Weights of a small mixture-of-experts language model, trained from scratch on English Wikipedia.
Size: width 384, 63.3M parameters.
Experts: 4 picks a token, a softmax router.
Training: a variant of Muon for the experts, 522M tokens, 3984 steps.
Below are experts of layer 6 (counted from 0) of a mixture-of-experts language model. Rows are named router (the router's row for the expert), gate (a neuron's input weights, with its number), up (a neuron's input weights, with its number), down (a neuron's output weights, with its number) and show model dimensions 192-255. Each number is 128 + 24 x the weight over its row's rms, rounded and kept within 0 to 255. Numbers have three digits each.
Before each expert's rows: "mostly gets" lists some tokens that are sent to it at least half of the time. This comes from a sample of Wikipedia text that the model never trained on.

# expert 32
mostly gets: " is", " was", " people", " being", " been", " days"
router:129145108095077162116156113150121113075098162125125159169107106117098135099169121139171118093114150104147151122154133136120124094147125090123174144114097136097162138125124166158143060138127125
gate0:168135133128119097155108118126115115194145085105157116129122122135114094137122115116140091139104118121114142145087088109093128109127174132159126118116118137131107159114134092146118135101155115
up0:097103096161144105128116149143118162126146133153076132144119126125109128157143119104147153141117092118168113125110129085077107136114140125112148146092102131167110161138169138118134118133158176
down0:136137204135137168134128176112092145109108175161116122127093110120134138161121123123112106120140066075127114088157144115153102095143115092105163118122121083116127142163138100127120125164124087
gate1:074109147130153135149171145195128105127145108087132124076085111131134137148112110135142104126093172119145164136148120131123140117134093148146140124132120119122123127153179093162136105138121136
up1:111121172137105085127140184156092111113161129117103097126130134156073108156142137123082116115120126116131139145116135133118159097122122137132159115146104109156141137148135094091088132110124122
down1:118156112119113121127131124156132133113099141109155139121177104164121130157162115119105164135118090118177146104131140108138127150141147135167128116118097124131127112133107106112124132110146110
gate2:125113129116128175136126110147124117129117153154108186122146131106104147143148105135122123122090129115121143123105114125151126139120116091112166116116149147107188088109124153168094125101114122
up2:135121087092141122124131152165092151123156173139143163154122128131111127154139128131104113111125122136073116143117148135132141124145137126118142176132160110122159094141131119146085155099134094
down2:131082153128092114171099094170141113141127149136118105074115119121120135141148134133108161136161135096135097146130110155169145111100138157149086131111116114133113158126128122174099108170128115
gate3:141128154166103132119116164117143150114076080105109099156114129123087143138107147098118114061121157142182130136120120133142147114159065147134166119133109116135136173159120151128142076125130146
up3:117156114155138120100098122134140149117084107182097132086086140174117152137146133141144122158164154096119145139097117123163148133114111107117116090157149132145108132099119097103186102137160143
down3:114161146118120162151124085133106118133147133106151160180128104098157147134168139146159181150122161192114149113136109128127203117147176120081114121114112123117145148114136128162115138135176185
gate4:068119135121099159132100162113102135161102129116153140142104124138136169139148150119159147148117173151143100149148139127141124081126132087088133140073113123148118112108175135136094150116115118
up4:116155123167115149129118090145125164161151127158130166131185143126129138139163107116090116129108105124129135092134125123069134207112104116116139159106088102126111124102107121154110125126169146
down4:113069140102124141102101130122109108082112122115163133097156118158130107122139131151105113150133098167112071132139151127165187125172125113075122111129101146161122098156145128085148123115137159
gate5:072105156119136080144125107140119163092072131099109143127140128114093087116134116120135124183115173119122105093107090152129102146126142076149139073122176124155106124125152110174143066130110129
up5:132112136168086098106116121116085127115208122147092118113152140144119179154123154140099131149144132139100129105149141141129146166141159141137133139173102121123119132135143155137125137104099119
down5:145146114163134144148117064115136152144168133170118146147132152076142134159142125102169134133122120121171157118127100087159078082152096147129143096112141089097122161121138121145098135136122146
gate6:162084117169133148164156158117175092125137113137119130143148140100113099166065095121140148124121118121150111143135105190162119125190146119162087165127119122135118120099141124123124093120111116
up6:108098149097145168127141127083164114078091135135118102112162148089117118066134141124101140160124149125137109163114148138168114121159129105118114104147185164080116158130109123129113104129114123
down6:144190126086125129152115146117101160156108130114155136133165150095116092151131106129109153126132105149118119095142141105131116079085124144128175116097098117157112081117083121121121146146140155
gate7:114108155121148133071149105103092135103131064128176144102118127099148143150087104118090146106121160091138112136139087176117115106160108134129105128181068139153107159125152129125093093153109129
up7:099097117163121091173125138138162135093142131110086148131081108100108124129119113151134150141106094158137090158148074147093113141139084129126170134087108101119137154094165147080135083132141118
down7:099136170109122098121127132122120111143146111150115111147170119141152133103105105124112136180121142131121101115132146145126146150087137139127123136113127150161109060142174142120131195088127053
gate8:122167138098128104099109137161103137138067089149116118164169131134188115135101125095152124147084154115127144078119155152076120139147146135141110116115134116123109135120121124155132111157140085
up8:150137125133127102141124147126122154128112107143172136101089129139125137108073137120107139171138080144160116111110117134123111093126137167125103096136163116160139113146118117149146110130183130
down8:136131126111106114143115123158153175089132173130062111172186111152087091096158128105105135142148117082096137132149160116125093147101079116150148136116162192187126105107171178122098115150143178
gate9:111116136136126110132139155111074152145150156143132104091103109101094139158105165117116139140088119172149129151118099114113140107152121092114118096124122148147118083156136131113113129098092126
up9:132119111116106119149095136165133109121125129084141121125148109147118099101150130122127126155178130110131121122092153151104114154076121095146107127143110113175116150112142129116129164140148135
down9:185127117106099109103101103156142111176097146098141062182170133126160136114103122115157103137133137105114154171133140099145071171145101132155136106149140126183122167098114182101139098128151108
gate10:094129099103113152108147145104097134142145145134126103137169153168124139157122149148131162174119134102091124120126113123095119141077174129148093132142133157116142111108173108116084110138141130
up10:162137175127115153151114117112099108112121100115153109145103119141166169164135162134095167096139148150169128119168124111122147144093105147084128133123126154110090132127120127098154171144100122
down10:141144150127144136111109055107100150126110113156149156119120142115173145138093136118128142126117129129120113125124152162112118098121112121134119131098101126078125114138115137120134144120140141
gate11:102119131171144138158183141165131110143162131077181100120132154115098116102105132103102113095156154168154127135132137115213145132138171118141140125097089140114108139157149144112072135144123110
up11:162168142111145134120138112113124145145172120113140135132125144153130157089115112123144084127141138095134122135120126135170137113096169164160147142137109121123101109136192150156125102110159099
down11:090181102140163133134110185067168118146169090140140103141125123081127136121078119125135116138167124138148066139090106127166169156120148167146145119115154118146163122130139155143134134137119103
gate12:105125153083138102153128107135140112146140175115104107105080107116145143143140122130142133171116096107098113125113133135147133156160114094101158176144138085140160112124125130129136105168082137
up12:154136114116137130154063116094085111122124129112149202149130110137157137103110148125121117144154093098092122105120131118116119122105090060158106128095129110117097128147152114147126121123106136
down12:122141116132104153144121142093154103103132109129108100134112109109089116106160159103145129126112135069148116139136114122125118113098111131094091155103153122155140165146128146139120112125140135
gate13:098120137149143160163136164182086155140139146128147104130107133100170130121123115116165113118126164102130160093128086130095116133120083118154146128077100136086122134130117155149102113123109140
up13:195152130130090138097171135153145140139114160155156178166145168082116145124138112143120119145121140134111132156050139099161119115115104159121096122188086119152136121163153154140140158170120138
down13:147105108159140110146125122142169114097111150168121103109130138064120131101130111157132121139102151117156102083161134126109083140108121094128094170125123145176140101144171123118147128088081143
gate14:115117159158122139133098170091158130119147091087133137156098141126086154172095151143125183137137109144138094139086138133110167109154158066141142112136167109110101080129133155109145132095139175
up14:146078127112166143133103144138136153142114184110185132131144102133073123097106083115126084164120120102096122091177145135089145148125135123101138118110145132145113131130136179174156129131151113
down14:145139122145112104150140120132119175160107116130150112129120103104134122104154135110070137147127165143163133143104115128100162149205186128188138108138113142085112136131087094184079122132131124
gate15:118141121134153107145152163123137110124119158129068070168154167111084120128128156100093123156150152125108134154138142122099095101090139090134131139133124157146130121160145120139124109125104132
up15:113163102145103137146136140153111113129133071136120165143155129135075109118169111131118106123104135073123124113171154127120115165105166121106097144117140154126145155171094193106104107102056135
down15:139135113127154145127123114133127137110165141145111141124127150073091100112114144159111167136126097109133113144148111096138105105123094164124171133125117116096170101164100115144139163141133124
gate16:134127127091125159108116165125129135099139107151154158174135139133144105132131146138158113121143161149149108098137082149092106122132141122160121141109126128112119109143160171134086141068117117
up16:172111121140084103122103114100154158147133048104110190137173101126098108118146138119123087163136142166145120164176135144122117129129150120156109108140095137112139140123137157097125110120163129
down16:140122122148101134122109114115121091172106155123147139138126147105106118138145127104114114118134136130150140137157108122119102161122127099142121163088136150154106069099120129135165157178119133
gate17:162141118140130176128100131132097108079087084089145145116150123156129103080083145128115144136177144127148145147111152127138107156112170125105102149096118161128144108115136094124080117136137112
up17:186114168130146134136142161132160111099104129126148131130161127134111088139102115112157139116107119106129147147125095075133137101145142163145164102095126099135151143111116068107132091103109127
down17:128101150117079123161142114129116099129168105149128143111133117152164144140120098119130108118114103118148109107145147064136145106113126173112165114115162151123102164162155146163154152143118141
gate18:121118157148152153164164125138126122132086154088162143110178113126148152158138135184102135126145145172117173120107120110168103160125120121137127161116105121158113110130117124084129106169135115
up18:090138122080115182111191145139096124134105138151133109108182148155126132129117100115120090093190114136142161137118123131121147150114136156123124103142119125090098126080061113138142124108120126
down18:151104164119142119134120115117122135121110146127157103118113146080078127121115105182105088151142129116096095156148102145125146166123149136127148121136158139133155114140105095134094101132114155
gate19:154174130162093122104109132136091122196126103102120120147132110090115109148086135128125158129128104137166129163144153106161121097105145125148179134129141126155110136151110161160171106096153159
up19:154121145160124127113104111099140111107115153090082138151105115135152131137157102125153146166106105085153146117148103129144149078125155146138106104138173114121116118114134153113158086116119170
down19:149125121094134134134108141155109148173152120129122126155166129172147117141128140081193115146144116172131115164136093105146091129094137129111079111128082113115119134102103124139125121159118164
gate20:108084114113127176146142150124144137143138099128118131124066142126109152099127102117055176145131169145100141082109128119111114121101165134146135170134112125129150102112131109153120137128055125
up20:113082120119125128117116116133097129145138078093141125088107099119119094183146100100124121131160146145136157131190126152113144087141137130145081094112130140155151129093147087145146170127183121
down20:067083151139124121135140140182100137114204085114154078148138112154112124110137145188092099184101174094147117120180153145137154151128109154132086115154167178157144121156135129162205149131147121
gate21:121123101134106121133116120157135130132103130115109123103151144086131113162198129107104199125145133117178102073109139146137111099124104122161134163135179104164112147121111123107087137118111151
up21:119132164135113150140128095123086086152122156142116144118114123165058152103120115120093133118158118140086118159153121134123168112123111145110163122140151134134118155118117158109157124146111105
down21:122113129123102117079164146145125144124114143076147135127083126146121150164134114157108097145119143117080112138130179125152125157097106167137141088096122113112163123117110116125166117153119128
gate22:139109106118137120132164200129108125126126143145089148130127150145138156163120129133174153185114091106117120101095103109137125127140098112120103142145105202144121145120134130113112103143103121
up22:151120186123123150157118110175082123141137174165091069112142116159173109131124149140165138158124096122129093122127143115116100122135105189075121137128130126112100082106127157117144164136144124
down22:149098106175110105083119166119156173114126117135135118103153133185145125144132126179148111119120172120171095115104118155130163131130161153123114125151130121118131143162138097093138106142163114
gate23:131110138101148161135149166151100120137160139130136121140114144122145125101101085098149102164135129099116089132102146121148112175169096104124139128132153143149130134107133109115147112153118106
up23:114146147171129114083113135159107124138130146097132104130098141106166079159109159136121127168136176134140127102151091139177127105118130158131115107127097166117164135111111116102132126114088113
down23:105140131137127083142135157126148117128136137153151137119151151150112101143149122082123173109159089102144125102165124146136120125141168122129109108088109109151128087134169101147128124099108168
gate24:122140096149095149171107147117144120172139167101084167163178115133133142126129110114124095137121095088140140119097089119128135106141107158141139134065088103102071122129125078148121123167110130
up24:145156117132131110148139126147155111135112097104127129129103125110124089153150131119143127101097126163123123129136127116133106171088160129132101116086187114109122136073106111153158175118159094
down24:117167128113123142093165136060099108118158142135137104138151153075100124110132133166140149141156099156155106160078128093114128144101098117130138106120123128103161111131090165131116110113066107
gate25:080125149134147158144152127132137100176146113146125144091075134137156167115158114133072093107145131115097115141111142111148145137128157116115135092105134142116159116168119139116090085163097104
up25:083084128150165126098130140133131138098115076113149113117125124087097112125081119137110137111113093134127091108147141125117161151091171143139090130098129100100157147093105083133080165137127106
down25:164119134150131182112157101197161151112221124114129131167101156085132108138157128123108134154138134123136129107121138182122118139146155108131121112160100145107077078133145067160134096110127132
gate26:080158160132114167124126169097121139165102129134135138111171145134149139117075157167124142098138132144134116128115125161142139120125079115136134165179150111132125102124133101077130091191130137
up26:158116157114168074119119115134078141161118129164128106174131132147176155084118102137090098102088060101121159173112153115142128137147153130128134142131165096126136170128130160097127100100139119
down26:149139165107115113099160167093108114164164122148087127123118091106128146120122145115118103149130129149113109122123137161117146109124128113129108123150177104111158147124116144133144137108079130
gate27:137147115121150150132098181099139105149142135117149138124096098156140138142111136140139131132145079105148095119143137085100106155169074106138156143126133090131094090130120143123147117113122119
up27:110085111081123099113089163126110088154160120158120082090128113130150120184124083147088143113139135159148167089128106109101130089095135110129102142103062085149113174134158141126179149122107136
down27:126168140162155128089142083153091160098112152122130176117113093074126155157113142138165137124136126119117144145129100114138178112114154131111153115101144137144169134144150128142123114158137085
gate28:098172110164135127124120143120102115117119115170200123122136157162091107159121100138104123118086147087149138149130146116142112145158121155139113085142122104142136169123150144132103143153100124
up28:102102110104102095181088150110113123142124155089178121131119148178139160099140145134135135106156097141124113124121122094112152095135106140102110150162056110129103119145111120141126146111089159
down28:111157091151106153106140112124146159136166144147125166169140140152094139151137137129133120158114150171089138127176099121106117108137150121160111117142138147133119120121148143102136127106123117
gate29:098148147134123161136178115130139134139107122055143187135113105121140144072073148105183124125103146138150109103094146100136137176171100137161147124136118107117127148129124134123102120111131096
up29:090160105137143160124189108139119153127099102127125131126141103142144127127112098135085147082170092140156159131162175148149116108138113162092130118089129117098110122156139159137171140131165115
down29:128127126093116117092144131115117141139125167105143153137116143129132157128107136122137084110153118095159125147155125112148107100112105105132105141140115139128116151156168144153135122186132167
gate30:106112128150099117136148140129157139137082141169167156127173140145096132117132121102109095177110121162128112095146173138087110156112114124137119163130114102145088113112147098122132119100136118
up30:174128193174142136146118153145167103125118107164140125115072116108108106117080117131164086120110139096148116116142149100100139125153139138142133154090112124129136110153132130128120096138110103
down30:096123140135098134097157122132126114116089150133091131116174128131149120142094167131141094091111185103124123155099163155132142156112119158136112101165120127090148096136119146122092130092150100
gate31:149122114121154139156159130122112115123120135151158151147148107136147166113159129127090118143148077111116168117122089114109120114135117132120129135110149089081140113111170116163135120097158124
up31:101108149179128136135108145115104141143121128166165112126112137155141176141137169127068141112120114094090114160142113118124129102144121134117074153084123142103115140113180117139123108137134123
down31:101130122136128169150131119103130120116109122116177138085131130108138114153123119125156094111133139136138106170127120130142106181143128156129116132093116130182106148125123121122113138114134105
gate32:130116150138139124110176134146145103157156121168113120101127163120112126181138112146114125116138135155152126122170103140136121115079109087104158129146107152186117078114156130133152097100135132
up32:131148103125132105134141148176151116122134125104120121148093141138090120140122097132130077137145152116113170161155149119132118124113092134164134131139157175121073125146153135106112141100128141
down32:136113122123113116126131087133109127121141141090136097128172122119093141141110124150096143160140106083075109122128094138099127151130068116113114172142129159133169092087140116150115096093093161
gate33:134126128133121109156158074176142144156148152122106180146148132114168107122157118147088126103118173105110102112114135147108132100164136135160105146155103127124158101148150136158144068150104141
up33:107115128155130083114123132125141109141092092103148126158124135131106129144115145119128129107132165137111137123101129127143134096154099119094119155152163140133154162154142124116149082148156131
down33:096136117203159137126129141133112123112113111143137134138147103116150149125115094189146087069146122109169119140170114131131124105118127159156137093134158130146114087123101196135119119158096142
gate34:105145108151172175155116139106146073147125130116098111124195111107169106120136131143137146109124139163152114137116105132107115099141091127147126124101125136137118157113123110084144112140126145
up34:130149120156190137138128161115151133132112115155167143172137138145134150088149165121104129115108155105120082090124132135118120133105113116091113107151187112140084132088112101177105097120139145
down34:092122112120090161141130126155122109152127132101145083110111133109108113109089100113164160119072140146123170114156100138086132114123132120139135145098146155130138207122159118109129135133117111
gate35:168137145128138129126102088127135137131150125161148095141095137134153177136147125127175145128108142106142130173143111156094122107172108129115108141112105131106105137126150151140168117132105120
up35:114126156108129171094101130135131136138119145124130153086130130139136148112133132179096142133103122115173123126135168135127127128141084155065099122117141129141082150156109159110116134158113120
down35:134108085112147119137157104154118125148100101095166128131131107161107095102151118133112184141129108108089188173129140146172157113149077155108117112118109098142152131093100143136113123137131144
gate36:102102102141147146126119104141159129077048096125108090114164135129143126113085117111102140110117161172103175136154114108106120113151122152131112132148133101153089145183135141126104098122078139
up36:114140121127158166159117135101137141085131145148124121107130123147154092128134117110123156119145103159121141148137135116153134103166145194124117125136133134131117108150124146103115128145133144
down36:130146106087126148153135095134135159144117160133149161107166107105134114131077133150107129110115159164127073102143121118120093153076140172117122119150133131122137096115106156146126103150142137
gate37:155145145149077160110124136139096131100116182120098101087145126122154113143080136154148164154153123142144111150092125119147146160155114167111173111153113130135131106094107126118126162156072132
up37:159123110126102102142094160139173116149152140145131114122171135120118139121104099168103100142162140147128084108136190128126148155092152149132141113126162152135119102132143142090184134144147163
down37:153134129108162134097117138105097146138099141134146127130091155146101139111100135087105126144185136114133152142104134115118134127116109115133123147125131128114092166107106113154127114136113171
gate38:095113090120157157143156158156154133171164115168111111160140123150102178141088117129156156094123134103082170106109113108151127134098143157144118133120141088099126134127140112138129096106137123
up38:131100068105129092138131105123094149130115176129147119174112124073113144139126166129134158121144121190156170112158095139132156158127136126115173120157081163131150186136127125123099141149105127
down38:096149148146115101088104139154094122174120105131097134129113119105151150116140137129129121105111117151103169149128120139114164101110111104115151124157158106127120132145119103106130075084145109
gate39:152159120133143156120101156189100127134141146092155154158099107176176153140113129122125114123141093119116132142136138121181118138135134130103134149086135119152142150160166125077093113125134113
up39:140093095113090194140129128167083088129143060116124156166152151147125115136126168146152101116133165138101138126110093165137146170118144092126132144088125134079137117164142148104088163115082125
down39:128109132163162115136139135115125098129128142143177128134153140134144117136139108114148141139141108144161119130124158120070105146091116150143164147091148128128135134142121170129143122150176097
gate40:121102075143109147113128112143175148148126127096117189119145117127086093164149116133129126135121119142107144157118113130070178123133107121129078115180123129178119131124109119105166101152134130
up40:122091141084136147145121189145099149191075090156133150181201110135113156158144164163122122118171129135126133176094122160112186092135145127120145112114147148167130128129150103115076093097169139
down40:157113128110125104098108156119152133131094132099131093123117105114123130163121090137101134143163129141181123134097139121132117177112110136144126154120157136126133116145158113132117146133093118
gate41:154124134168093134141131118119135129173167152116146126116116121127156128129156113161128136140085096097127093140127122122110141079123131120126158129099109156144101135104114180128130111127155129
up41:190165192111106149172152115118116065158106186127149181137126130143158113129128125143121122110131093142138128111139111140094154096100114096139096096117104111111157085106133111147126067170153117
down41:132178148142132135174122108129129140160102146103103110151122113140091117097155128144142144164093126084133124137174090133147109113116138143098157098120126142156089094128150100118161159116103110
gate42:098138131158144164162155163127109177106169117167177116185145108105131129142102111129119128174143108105133118126141119112158114109169105100147089140103122163106143159129139146145110187108081147
up42:136132128141156075142183126152112109140132131123105123129112158102107137134133144138092127133151160150160130112155159112140129086134084112136127145117151105127177123084145187096133113092129141
down42:146155115114138144133121136143112084151137128130158176100145122154130070162173109126162131102131127142106092071093165112124110118123130119115120109123163135124143122138123169120099102141171115
gate43:126083092108125138148134130162095120092109098141155113124154104143140132113141140164157135143121145129143141113104080155132111138149141093114121140148102093108151106108094135130089108108139159
up43:160111135119077133116099107145091063105126107137100123096116138107119119155128142113132127125153135118149160117111120093137150141134126139121120143138110179145156144125115084165127093146123115
down43:170153145106105092159110137086190155084133102132115125114118160130089141134179119080109092158099121136048124084152088106105096150127148139153134119158129131152075093137127209151111102136146135
gate44:143120094122125136127131151139098144157103108130088165115142109139140084146136127140108154097129117171139163148098109105085127114166106144106133160142170133132123143127119129111166142123161131
up44:122163189171142135142118144125175122144092130144154104099146127135115124114161111138145149155116137102134186138132120134088080154138119116133119123153154134139198114139110118100103098115093101
down44:136102130171148126107151144160076155141115099105142151140072119117116170127114133150072130084095125138117102133142092140141129128170127167122118143171135121131100108106146154096155118160150117
gate45:119143126120148119108129145104111136150114129109137135111134142100157118172130127107118114139136112155131083114080098130198120109088164099099138139153142107143150129141127099143103101111074101
up45:068106131193132106107122138131157144137142107110115146119153170116121101129122127060109138181148157159140142102143099135130082137098137120105094123130100163152120149151145122129183135068109123
down45:137189162131116121089124130134100089120107110089144127129107051146128126152123137139098110107173182133107135113111124141154127123080108163116129145132129145166161127141091098142161155132139142
gate46:113122132132162147115177167148135125130155124089133112135124159130145140120148117112156153142135121109183137127132124121105130128121122090141113135138156155114151111135049094122104147128124091
up46:116121143105134144098118116124160127114140128094126142127121104102128128115142107148130112131153113099135128156104152115148140115084097147129134133129121131124070147086101129108134172138174105
down46:125148117146119083130104146145151140122149133135115119104111126151145115142137144108130176090130129130118143115149141122099166079127154133104099113122169124118126090132146113142138114115146094
gate47:100104168118067095142096110104182101095090164128157102091123138135166163109148167139151101086167135143114151165109126118096129126116145120125145146104109102108101070127133133117146101095125134
up47:128151132088172115135149124140127106160147083122123142102116121099101108115129145101125111122151100125138123122133143153140120090090132117174082132164131126137113112117111128143141118151195111
down47:096126133122091115131095158166131137125115100119129097124153130139133110100168161161168131137081140120119160141166172120131152157066127111129143120143127119136115125140154165168100138103095123
gate48:094134135143121132136144122091134089185118156170086144132113149138076133160127133120156107124084129129096140153094146071101111120129108035107142170144086137094133125134121108168122104155154131
up48:141111104143107121157122081159159118167146161095136130112147156094110118110117156138161133160129140132128130103130127153158138104123117183148151129183149150115145098138091150098125111111161119
down48:163180116127138104131108103130127162137111153175108084123119115160161135140125130127144132141158102127121193149140109148117138095132176125164129111131108139192132159144128143129161167135154104
gate49:159191147139137184136116112160124120150104120109151114112107125125200082114115106113099151077130104150132121148154119105143138185159106106122093106114123130105147144151164156110129140119126144
up49:097083145144099120138150176147134150096127186162110137164145155111116137114114143123143124117133163103157131109098126163087100131103149108120094143158112132080117126110150127091131134084134098
down49:098091154130134079134139082113152157155143108142113164142118092144128158155159137104122060162126122139166123188146070118115106184100128137137128122141134106116120125129124163151107120131067120
gate50:140122116134114100167158143138135173123139139094108130103134091124099126116125117121112126121092094096157122152129095122148162107096133122153142099118126082098128141106143131103121168136085109
up50:103151094078194125083116145093106106095132116153139119133108145163085101121108106135148162127143117140125115136134125088123122162127160131128149120133142135140100171139102163141131099109140113
down50:127114097102122112121119113130132108101150076149123123108156131070114142108145134121111118117131107083115159175133170120114119124151112132129113122100090137121139191120098100152106159132085137
gate51:111078106160121159119138165113157134156109181188110119124149114127120142120149147127128131127113152151103153125117118148119152186159109114160098133131114106103098109100139123149111097145097143
up51:126134143117136151073136128158140127136114124193124165168164146104116117129128116123122154128138111131137155077104149114096105123175116088130105125108080129109140105122104130090143137114147151
down51:094169119129138124148140151114151099119144136150156123103100102120119152110108123108183097156123171120112111117141117134108144136142098113147131115123118139137169147145127125141057138108083144
gate52:154091124115103126142153100098082117077139109149135125132094124151094100190118170143124114150126129104114134133117141101100159127131125117078110114178113133103123126094137116109102091145163148
up52:104112148116164115097107143160133140110091116128129127116122129122128142156147104101187098095156108131156156110140097145150133131084097090175173150115140144161143135145121117138142140080126136
down52:107145145135148149106081119124138132145150151120108121125116113156133151143132124095106131145169104138129110093101121125131130128121160174147121130112103156116117103126077171133130133130132095
gate53:155103158167078110140137143122157136136138143122075102152106140110132186082129110141133156130133141115141125106099151142122139156127127092108114134139104159152127149156118140207170083129111143
up53:101112165135122148138083146081165101195140184152165111152112113139110141097132107172148129083134098098149125109095148167098172147126117135121178170125171123106152113134103109138143175123177114
down53:111101144125116110085156115168127121134088104156118069099159103116108157083154121165151091113104125108159103117160116118136149085100132101126139115146139107097157160165132114150108100158115123
gate54:149155078099112110132116113098116143116124162145174176144113090113142108176079113113116156153106137156117111178144099139096123118117107144160135101124167129148133155118162088152125072157131135
up54:137156170109173123131130086121153165157099095084123151097133152143105127101114138093146152130165131092136138173106107124135118081131135130112123143105151100140125162142137149108145166122112153
down54:113122139138125104093113089125111106093122138132126120091174121158119127133121169111158152116092133108110086127110147137176134129146148161153137096086160104152149152116136141096109173149148108
gate55:120091150110107150127142127125153102131124140175119184141130106108070124144146137123146122131082105124151108160147106160162151130159128114118119148141130122121129102123124086168144145138113117
up55:151092148146130130138094148122102171107148153102149118171145137162145092133099148119063156148132106174152118142121115119129122136076164120101100114098146160146074170148099145147135107099058146
down55:124149122166112101125144107139095183136149139136122115095105120094121110141136090140119133130118121157144133118143119131120174109157122105151133131098083119139128101125128129136078164135155144
gate56:085149132138145141093082125107124135088148114121113142139103128123096117097097129161122117133174128135127131121137120124111124108147155095141126110160140154104123106103164147135117126127128098
up56:149148105139151114123110119115143146091145142126145154144115123140144131150121150128147132130100136128174099141116160148185097140125149176093144111104116110159105170087087148113138113142133099
down56:138177093138106119126136099136108136121087163125134146120130103144118111132119151103141148100129123119106129169088143107128080144095154104121162124143105131157114084106095088138126101146139117
gate57:157122140138115143136154141104121141135139135111096114131066135125161097108185134130162111157109152173125124123135183121164132086143113174146138144125141160103103127143139096105103118119122142
up57:150130109113173142118159108124146159103162114136135168147129156109190140106110105103087130129155114112187125101141192156150115137121182164120190155103138130138119164134145124129092120069179137
down57:147081103131135130097099150165140121153144118163163130114118149164153175115144139118128132152096155133130102135104123124150152131106110122137092135142162144165181119152101139122138110117121105
gate58:157126126169118124138111131143101136134130126109137130114094111126149136123227124136139133088160100131101093123152164143191143107145139147112134091119108120114129119091123122092111123105121087
up58:103167113130122135169140137160070119094111143102145174120089167118109143159106087138114141115142151119130120157141165127121127133147146095111166123108137170158121152142110147172197142115094116
down58:116147125106096170119147113158149133152106121115161114124153102098153147093134141126119152150088153121145130085139123112136164158169098119153091090110111136148110139129126118137133146132129089
gate59:122092126136128165136139141177124092096134138097121121169123126131152121170172164144122154114112137101128109106118140130187103133075138073121133131100139103137163097138149157095087140130145115
up59:137107146135146138126145075141153138139103134137142186150088126148186096123123160114104103190138128040116095090142165160135130147118147157117093106145146100106117061097123110120138110151173143
down59:093134113179129127141128099108157163125147136129118162106134143134099150102147105091126149142202108132116134112130140128103101105134119138126087131085133160145107146127095116159122120139125165
gate60:112111127121104131130123166119121114177102155150165143081169142115121147115110134120137129087125133134142124151178131161129093123145149139131093108153132134116141114129152114154101098128123123
up60:110153158134174140104131112156126124083109149110118130127156120116153134117128104142104148108117091111116133137135118162114152124184108122126155152132119048140137113119145099119082125177135142
down60:095161135130137102138134159116112115129116156104130078131088120096081112090174136166043095115118136132160145114138132111138167124158118118161117134129149160134125146087144142129127114158117108
gate61:132129125141070151129142123120117114128105138134143099118057086094128096147149113137160135133114098125163113131112121163134146145129094138142116141115133095092109109110121147150148117135141112
up61:143151076143164092102170158124143121125169119158092104128158055126144136139139079118134107114130123163107110126134127175128120130127133139127148106154125105157143132116102162151082141153124132
down61:102133134132118115145096108107144118120100111117100181170153152130137099129134145077134090076106125135147139146160129142123100133123110178114124139131098123119177112147156145142133100145116154
gate62:097133164156129145166146064131143119145157129117102146134126104101109128137155110152119115121130102110134103139087166122126138116112097140104139133115092050129117125137130127122120120139138110
up62:115104158151078111123129113118134098106125122122144120135123150122122128104073116124126152143133096146111118119172096123145129116099129141161171136148131096132112093137114096126117113139133122
down62:154144172151132172131116119106148163139094097093139105111140121107149130134134099163110123127125167100150113133125156101140098144142112080136107125144136133133137143140144095157129103155114114
gate63:110150124125135107061149114100151115209096131097126142136098090089144102139128097137174119123133112114145128088177157082115099159138108109151099141123117105112133115125110129125112116137117119
up63:134063160103148128148094139149103143073150148145135115165140155149128141135130139160107122109128151116148115113122122151147129160121124090143169165107126139128124142157131160102181093133154130
down63:108137049143134128156148122118120123155126137090139127169162133131123163177111177127142101105114115106134073113124147159150096105150130129118119136110127120131126113112133136140141130147111139
gate64:106105117125133121144097100148132136117115138141120125075122131121158117149144112123092126095117179157136163102085083148096142095130115112133118125130162129141104103147118145123142127116100132
up64:123086110158141142122111107119107150127151116124141086110142133124169136111173192121080103162127094118122152109113108122153135162118145130133140168099113130125146135176132168083133105067112113
down64:127146086140142158122167106122112123091161114146120125122092131141122156130135136089222125107144084141118034114136106137157153168107119140135136122080121098138107126122137074156126099134110145
gate65:156126117082125134110137145125117099150109117143159107148110117105139147111171133111121118126102117152155128118110104127097125159167098100101112103141139112145130095147142111148140172143112119
up65:133116139157146148127128116139146167110126114114171116127121155115107114140125107127111147127112152118121179051102137141108103176142146099123123119140110137151120117124155117115108171157082142
down65:104145140123116117115120157127134105149146139111116136114107139117151151131139118116095122190138160102123124143145115114131099145127099083090181144121131130170124138117137145137154148115131132
gate66:144069109116154140158136090127126159154177168124137176135125121116142162089123131074112140130145130135155110174106099189100174117134113135136128111117108103092194078158100089147145142133199100
up66:142119151127120141122176136102092121136130132161138134096082112136125127132117171114127173149119133089100111138087147111113129064078149110114148128127106123172100121112142148120075107141145160
down66:147107139103155217112143117149109150158129178158088148134131144144157149153120161160111138107175129199156090129123154083112140077095116167129175170135155120154118104127139141132141102138143147
gate67:170130145124134145097111113096138165082110120118091176139166153096168116142141137150142112147128162166128160167142129113115109117125188112124094100123156127131094123137163108140114115135114184
up67:158123103145175186097151101133125122087124107152135182108113110109153117144116117142140132141176131146108095204122149137118126126142110108144155117122102149142115120114129107122129133154168121
down67:110115107177124127110136114136147086122081138110134178136125126118151115099158152113163114098123126091138144117156157083155126084099124139128160094084133117125144165104125137131130093148144151